Experts of a small language model: 13 layers.
Below are experts of layer 9 (counted from 0) of a mixture-of-experts language model. Rows are named router (the router's row for the expert), down (a neuron's output weights, with its number) and show model dimensions 0-127. Each number is 128 + 24 x the weight over its row's rms, rounded and kept within 0 to 255.
Before each expert's rows: a language model's description of what the expert responds to. This comes from a sample of Wikipedia text that the model never trained on.

# expert 44
What it handles: Letter s pieces
router [ 89 129 145 125 125 145  85  86  90 136 127 175 134 144 153 139 166  89 100 153 127 157 135 137  97 147 119 133 115 156 160 121 119  82 121 136 121  99 150 113 129 100  94 140 111 150 106 135 178 140 130  77 141 164 113  69 150 144  91 124 161 142 127 107 128 152 128  99 155 154 132 112 160  61 177 122 137 100 130  95 133 140  85 142 107 116 120 102 117 132 154 151 135 101 144 169 137 131 115 151 129 114 146 142 136  95 128 107 100 102 135 161 143 135 140 143 160 124 143 114 156 149 126 139 127 135 117 181]
down0 [121  95 139 143 118  84 127  83 134 121 124 139 101 132 147 142 128 137 119 117 128 129 133 167 139 158 124 131 175 102 115 164 164  74 122 115 122 144 133  97 111 131 120 131 162  96 149 147 128 108 138 141 189  73 114  91 122 133 118 143 125 163 100 157 115 100 164 129 147 126 143 157 135 132 131  79 177 121 136 129 149 164  80 146  83 108  90 109 162  89 107 115 156 125 132 142 114 112 127 153  80 131 107 130 141 129 170 151 135 156 115 110 130 140 120 116 113 187 115 114 142 107 121 166 141 146  96  99]
down1 [136 117 114 124 129 151 153 119 154 144  98 162 119 147 116 145  65 149 191 110 175 158 128 141 127 121 158 162 152 125 139  88 166 148  97  90 121 142 133 132 150 110 135  97 131 130 102 144 113 130 151 101 162 114 124 114  82  94 127 148 133 115 121 121 122 123 104 116 116  99  87 137 131 103  95 125 152 124 156  70 126 113 114 138 127 160  96 104 140 152 106 142 133 111  84 121 158 137 138 101 113 149 139 102 151 113 143 139 144 161 141  96  77 163 194 109 149 116 173 111 121 138 114 159 132 113 100 134]
down2 [122 131 115 107 136 108 147 166 139 138 113 141 132 129 143 166 152  96  75 113 119 219 139 148 128 107 127 146 102 125 128 143 170 141 110 108 146  83  91 137 146  98  95 145  87 165 116 113  98 131 135 135 102 139 101 123 151 168 132 113 137 152  74 118 151 125 130  97 123 129 113 106 119 136 138 109 139 154 126 152 131 135 125 140  89 164 113 103 112  94 130 110 174 125 140 163 135  73 143 126 134  94 138 137 143  98 121  95 133 182 104 118 109 128 104 118 166 118 152 163 115 128 164 125 131 170 155 128]
down3 [141 116  87 135 109 115 111 123 159 120 167 130  95 147 122 118 105 101 112 135 171 121 106 111 140 153  80 131 141 124 134 148 176 127 127 184 100  96 139 117 116 175 113 121 162 100 105 145 167 131 132 134 123 135 142 115 131 189 115 172 164 100 115  82 120 139 113  98 150 152 132  83 112 119  94 145 144 140 129 124 170 112 163 151 127 151 171 120 105 143  99 163  71 126 133  93  99 142 127 130 118 113  99 124 133 145 125 153 140 160  99 166 111 121 164 114 123 131 114 120 103 115 135 149 152  84 145  97]
down4 [146 115 124 115 131 133 128  99 119 139  91 141 141 121 154 140 131 103 185 129 118 134 101  78 163 139 158 110 141 132 150 149 101 116 125  70 170 124 152 138 130 130  97 107 174 104 131 119 122 111 118 136  98 159 153 164 165  91  77 130 108 145 126 151 173 143  81  97 143 171 163 169 119  98 123 115 130 139 160  92 126 143 122 103 123 112 138 121 131  75 153 113 156 143 131 143 131  86 127 123 112 117 128 165 146 128 111 146  98 104  89 120 167 146 111 132 100 163 130 140 111 121 133 100 131 142 183 112]
down5 [ 89 132  98 128 144 130  87 151 101 107 108 122 148 124 148  80 141 126 144 133 137 148 110 108 143 117 129 112 138 151  93 144 108 191 150 107 146  78 120 152 162 160 168 147 131 114 141 131 111  95 158 167 168 138 121 134 113 137  90 108 142  83 169 121 138  88 156  84  90 149 135 154 113 123 148 155 109  82 161 134 133 170 133 113 143 135 123  89 123  95 120 122 115 159 121 133 119 118  90 176 119 109 180 118 159 134 156 142 137 135 121 123  92 126 125 104 148 124 101  93 166 155 132 137 122 147 115 111]
down6 [147 132 140 132 143 103 148 163 169 118 108 167 123 153 154 137 149 145 124 145 117 101 128 134 150 164  98  80  85 111 128 114 122 143 126 152 137 135 176 142 125 151  86 109 138 133 115 151 137 119  84 126 167 155 147 110 102 145 122 173 130 152 138 121 110 148 126 159 112 129 105 113  99  88 172 136  96 153 127 112 143 144 103  71  97 110 103 142  80 120 142 149 126 153 129 128 171  94 121 121 150 103 127 126 115 105 104 135 139 109 143 146 138 158 137 116 118 147  94  96 153 109 185 138  64  82 117 115]
down7 [ 99 105 120 127 145 112 103 101 136 122 158 117 105 122 134 125 107 158 108 171 118 118 179 136 128 142 143 104 126 139  74 109 132 117 150 150 140 109 116 134 158  59 102  89 169 166 156 122 126 107 145 127 155  93 124 146 128 153 106 157 137 125 144 118 126 123 134 135 130 104 167 115 117 142 125  98 143 100 121 137 161 121 143 120  84 133 100 121  87 114  52 144 138 169 146 121 133 140 131 134 161 102 179 133 156 131 155 119  92 138 141 128 117 108 132 157 172 139 113  82 158 159 151  98 113 142  98 167]

# expert 15
What it handles: Lowercase word-start pieces
router [119 117 134 152 130 111 125 129  99 133 154 135 164 147 123 109 114  84  91 150 116 141 156  91 136 139 114  86 113 129 118 113 119 127 120 109  96 136 132 137 113 116 130 180 128 175 156 158 171 151 147 122  90 169 108 100 202 127 109 134 124 140 111 139 107 187 118 179 112 157 104  91 123  79 146 137 108 127 132 130 116 134 166 147 125 130 151 151 123 131 117 100 119 107 111 129 128 137 109 152 109 112 108 148 141 137  80 106 118 129 130 133 166 153 107 180 146 111 142 118 172 137 115  80  94  80 122 128]
down0 [133 127 118 122 194 125  80 112 158 114 131 112 110 122  99 128 177 118 168 143 161 105 137 142 133  94 160  80 128 165 128 103  76 123  94 157 152 126 139 120 139 160 157 104 165 143 157 110 149 134  92 123 152 150 111 122  65 127 151 108 132 130 120 156 111 135  88 122 117 107 144 140 124 152  73 137 137 133 129 125 146  99  99  99 107 138 110 173 134 121 128 119 145 128  81 146 112 122 132 122 133 125  99 179 123  81 127 134 113  94 142 140 133 107 118  99 145 155 170 106 138 149 156 154 142 159 150 133]
down1 [104 142 138 144 153 117 116 128 123 129 154 100 105 129 133  91 107 133 102 103  99 100 135  91 125 107 107 136 104 170  98 128 149  94 142 131 149 141 121 142 147 132 111 125 153 105 126 155 145 100 155 137  95 175 155 111 118 126 102 129 147 168 135 173 172 132 124 182 147 151 171 120  87 103 132 130 151  92  87 159 143 119 131 149  88 100 111 142 119 171 115 114 139 166 149 136 146 144  95 185 126 153 141 110 173 143 139 128 143 108 133 108 136 117  85 103  99 113 140  93 137 130 112  95 161  80 158 113]
down2 [152 129 174 111 137 108 117 132 152  95 135 115 162 121 118 157  83 107 181 119 107 153 134 153  85 100 136 137  85 164 134 111 122  81 135 144 131 164  85  94 108 141 129 147 145 138 181 121 138 123 117 107  97 126 159 114 163  87 125 113 110 102 116 129 125 128 108 145 117 116 138 141 170 167 107 115 132 138 143 162  98 136 112 151 107 128 103 119 113 156 134 155 115 118  77  87 138 115 147 138 166 143 123  69 113 134 113 128 157 172 164 128 108 105 168 106 149 139 128 103 108 123 116 118 143 151 179 113]
down3 [132 126 123 148 127 152 143 142 149 137 146 125  91 155 118 101 114 133 134 117 123 144 133  66 114 155 100 155 131 135  96  86 168 133 141 167 142 127 112 151 163 154 142 152 169 131 118  89 164 142 138 163 131 104  98 111 170  96  81  99  79 101  93 126 113 119  74 131 156 169 135 110 140  95 147 125 122 161 128 142 113 132 117 122 144 140 101 117 105 162  92 104 137  89 123 125 142 136 144  98 143 119 129 146 107 170 146  80 132 166 131 111 120 153 139  93 138 106 164 111 112 104 174 158 147 102 115 134]
down4 [106 130 109 150 173 113  95 117 163 135 123  89  82 137 118  94 133 141 119 110 144  88 111 174 139 118 122 105 113 161  63 151 104 121 116 128 159 104  75  97 143  96 153 125 125 138  96 156 126 115 126 140 145 170 110 115 127 105 161 163 105 116 179 135 132 120 176 140  99 112 123 172 123 139 139 122 125 136 169 150 128 135 155 130 135 130 121  95 136 137 113  89  97 158 102 114  91 145 118 142 138 122 115 109 123 158 176 131 105 179 130 115 130 116 128 161 133 154 183 159  92 123 128 137 112 128 103 123]
down5 [103 105 169  75  80 114 157  98 155 118 149 132 148 157 143 125 125 130 127 107 105 118 106 139  94 129  90 112 146 112 100  75 138  99 119 135 118 143 172 134 162 131  98  85 143 134 104 170 140 128 153 126 134 111 120 160 102 114 157 111 113 101 141 111 134 129 103 135 155 135 127 145 141  87 136 158 104 102 144 135 147 125 126 136 103 165 121 121 135 119 133 163 140 143 139 162 127 116 134  96 126 149 154 155 144  89 118 188 127 166 157 114 118 108 124 166 151 127  66 130 153 183 119 107 128  93 121  81]
down6 [124  98  93  99 128 174 165 123 138 132 138  89 114 119 168 131 143 156 122 145 128 147 128  79 121 146 136 124  81 121 120 127 125 122 107 139 148 112  87 180 132 194 131 169 121 154 139 113 102 116 140 148 129 125 155 133 108 134 148 123 143 137 118 144  81 143 140 158 135 111  74 118 148  77 126  81 135 145 131 173 114 141 108 145 161 157  80 114  85 138 127 107  93 153  88 140 108 113 133 129  99 129 118 144 140 115 123 154 117 109 112 133 126  99 152 164 131 102  74 147 137 148 165 135 124 129 166 156]
down7 [129 134 119 115 138 146 113  87 175 111 107 133 112 128  92 118 115  99 148 126 139 165 126 148 117 106 128 114 126 131 150 161 153 114 143 124 171 133 126 155 144  58 165 154 108 153 129 177  88 151 116 119 170 135 132 119 156 107 110 119 129 151 115 138 154 114  98 151 105 114 130  89 145 142 144 110 134 104 129  81 161 109 110 122 115 125 137 138 139 102 112 129 158 132 135 136 172 152 124 109 126 157  87 130  92  74 131  86 177 126 110 167  98  80 100 145 127 135 125 108 137 173 163 146 147 167 109 102]

# expert 52
What it handles: Space before next word
router [120 153 134 131 180 128 118  98  83 118 102 125 148 115 136 113 150 106 111 122 129 119 163 108 146 153 118 129 104 137 160 130 167 155  85 119 158 155 152 115 106 130 114 163 148 125 124 102 148 139 140 140 108 151 162 131 162  90  82 143 135 131 136 146  98 185 133 162 136 162 116 111 128 107 104 117 106 105 121 104 114 127 139  86 123  97 182 161 124 138 146 118 137 105 120 165  97 123 114 133 168 108 107 126 133  92 131 140  68  77 131 134 147 147 164 114 150 118 118 134  85 108 112 124 161  61 119 137]
down1 [110 147  90 109 155 111 121 108 110 101 130 164 119 119 165 117  89 142 146 110 116 133 100 138 128 151  92 110 150 132 121 144 124 149 123 134 152 128 105 182 143 111 117 136 179 137 120 158 159 124 116 166 101  90 110  97 138 109 114 165 144 120 107 134 128 131 126 151 148 137  95 162 102 108 149 123 149 120 137 114 142 144 168 119 132 110 108 140 122 128 158  93 137 124 158  40 118  77 122 109 157 123 138  96 110 112 125 130 124 132 138 132 144 145 145 149 175 119 135  99 146  70 168 148  78 182  99 130]
down2 [143 151 165 139 112 147  80 136 127 109 140 134 102 133  99 135  93 103 134 127 115 100 158  94 125 192  89 159 137 112 119 112 139 143 110 169 103 187 122  99 181  98 168 153 106 134 133 130 127 105 108 141  99 137 101 119  96 139 150 116 125 121 149 123 143 153 130 149 109 123 103 160 110 128 144 117 114 139 139 111 123 157  92 135 169  88 142 163  67 121  94 150 152 119 141 128 168 159 101  90 132 158  98 111 122 139 134 105 134 136 133  96 148 160 116 111 148 153 105 127  96 134 145 122 112  94 159 167]
down3 [151  87 137 125 158 114 108 121 110 103 155 115 110 120 151 182 184 113 130 111  96 110 132 148 120 125 134 137 105 143 124 138 129 122 108 153 158  81 109  90 109  96 111 135 126 159 132 126 195 177 192  91 120  70 169 123 115 133 132  94 130 128 116 140 132 129 123 141 144 123  99  77 105 105 139 104 128 122 146  84 153 129 147 106 156 134 123 125 157 137 119 141 117 116 158 165 117 179 130 137 136 139 128 101 141 116 125 138  91 110 129 140 150 189 134 144 131 122 117 147 147 121  81 127 129 142 115  84]
down4 [ 81 121 125 130  70 113 102 145 137 107 136 149  89 119 105 114 165 113 139 186 122 121 155 129 125 118 120  61  95 144 132 143 110 133 123 109 102 102 131 127 132 128 151 126 155 133 156 167  89 176 142 152 159  79 110 169 143 153 132 137 100 166  98 123 109 111 111 146 130 140 119 125 122 121 122 123 145 135 116 132 117 136 117 126 148 148 136 149 168 147 136 116 105 145 126 122 145 140 146 131  85 104 103  83 123 131 172 109 176  85 136 138  87 113 118 132 126 130 153 104 207 107 167 131 119 125 156 130]
down5 [111 100 162 125 145 111 128 116 182 150  95 129 121 102 106 120 168 110  95 134 103  92  86 134 123 130 121  99 144 156 137  89 119 105 106 148 146 157 133 158  98  86 120  99 127 116 121 129 159 164 139  95 159  98 128 115 126  99 159 134 159 156 173 151 117 121 142 122 140 130 134 125 123 104 105 168 109 127 142 126 175 122 128 165 110 136 150 109 116 165 162 138 102 116 157 101 129 154 165  92 131 149  74 119 128 106 138 134  92 107 127 128 150 145  89  79 124 162 133 160 128 101 121 182 163 117 147 114]
down6 [144 123 108 116 175 147 102 124 102 127 136 112  97 113 183 147 131 140 174 115 116  96 108  96 153 143 154 135  62 140 167 115 141 113 161 135 133 118 148 156 157 119 105 129 160 102 106 122 118 106 102 145  79 131 141 132  82 105 149 113  94 157  94 116 135 103 147 122 120 128 130 152  91  92 136 131 156 134 107 127 140 180 116 190 121 173 129 117 102 144 120 111 115 136 102 140 129 129  98 148  91 127 103 179 149  88 164 122 147 100 120 112 128 142 128  84 162 145 131 140 157 131 137 147 111 132 159 131]
down7 [137 132 137  92 135 134 108  88 141 140  79 138 109 121 142 154  85 150 146 130 148 130 172 115 142 120 156 152 176  92 103  82 127 160  98 151 139 143 154 139  94  63 109 124  99  91 206 131 106 126 136 132 122 115 126 109 120  99 133 119 147  96 150 135 102 128 138 134 174 146 110  89 148 145 130 118 114 105 152 168  96 141 132 128 124 155 125 124 141 124 129 163 128 153 126  97 155 130 127 138 129 128 151 167  85 130 104 163 172 175 148 103 116 110 146 140 105 112 127  92 121 111 116 129 145 117  87 141]
down8 [150 174  88 153 149 152 127 149 106 114 181 149 126 152 126 106  90 103 124 154 127 105 146 151 120 114 118 153 129 111  91 132  91 143 123 130 126 134 131 165 105 146 113 107  86 150 144 157 162 144 134 140 104 155 142 133 139 135 121 124 113  63 139 162 147  98 117 115 152 130 101 111  98 100 135 101  98  99 130 110 107 136 161 110 126 106 113 129 124 117 145 133 100 161 148 144 121 154 159 149  84 119 115 114 118 115 139  83 119 134 120 145 123 125  90 146 177 187 157 106 179 113 131 104 128 128 183  78]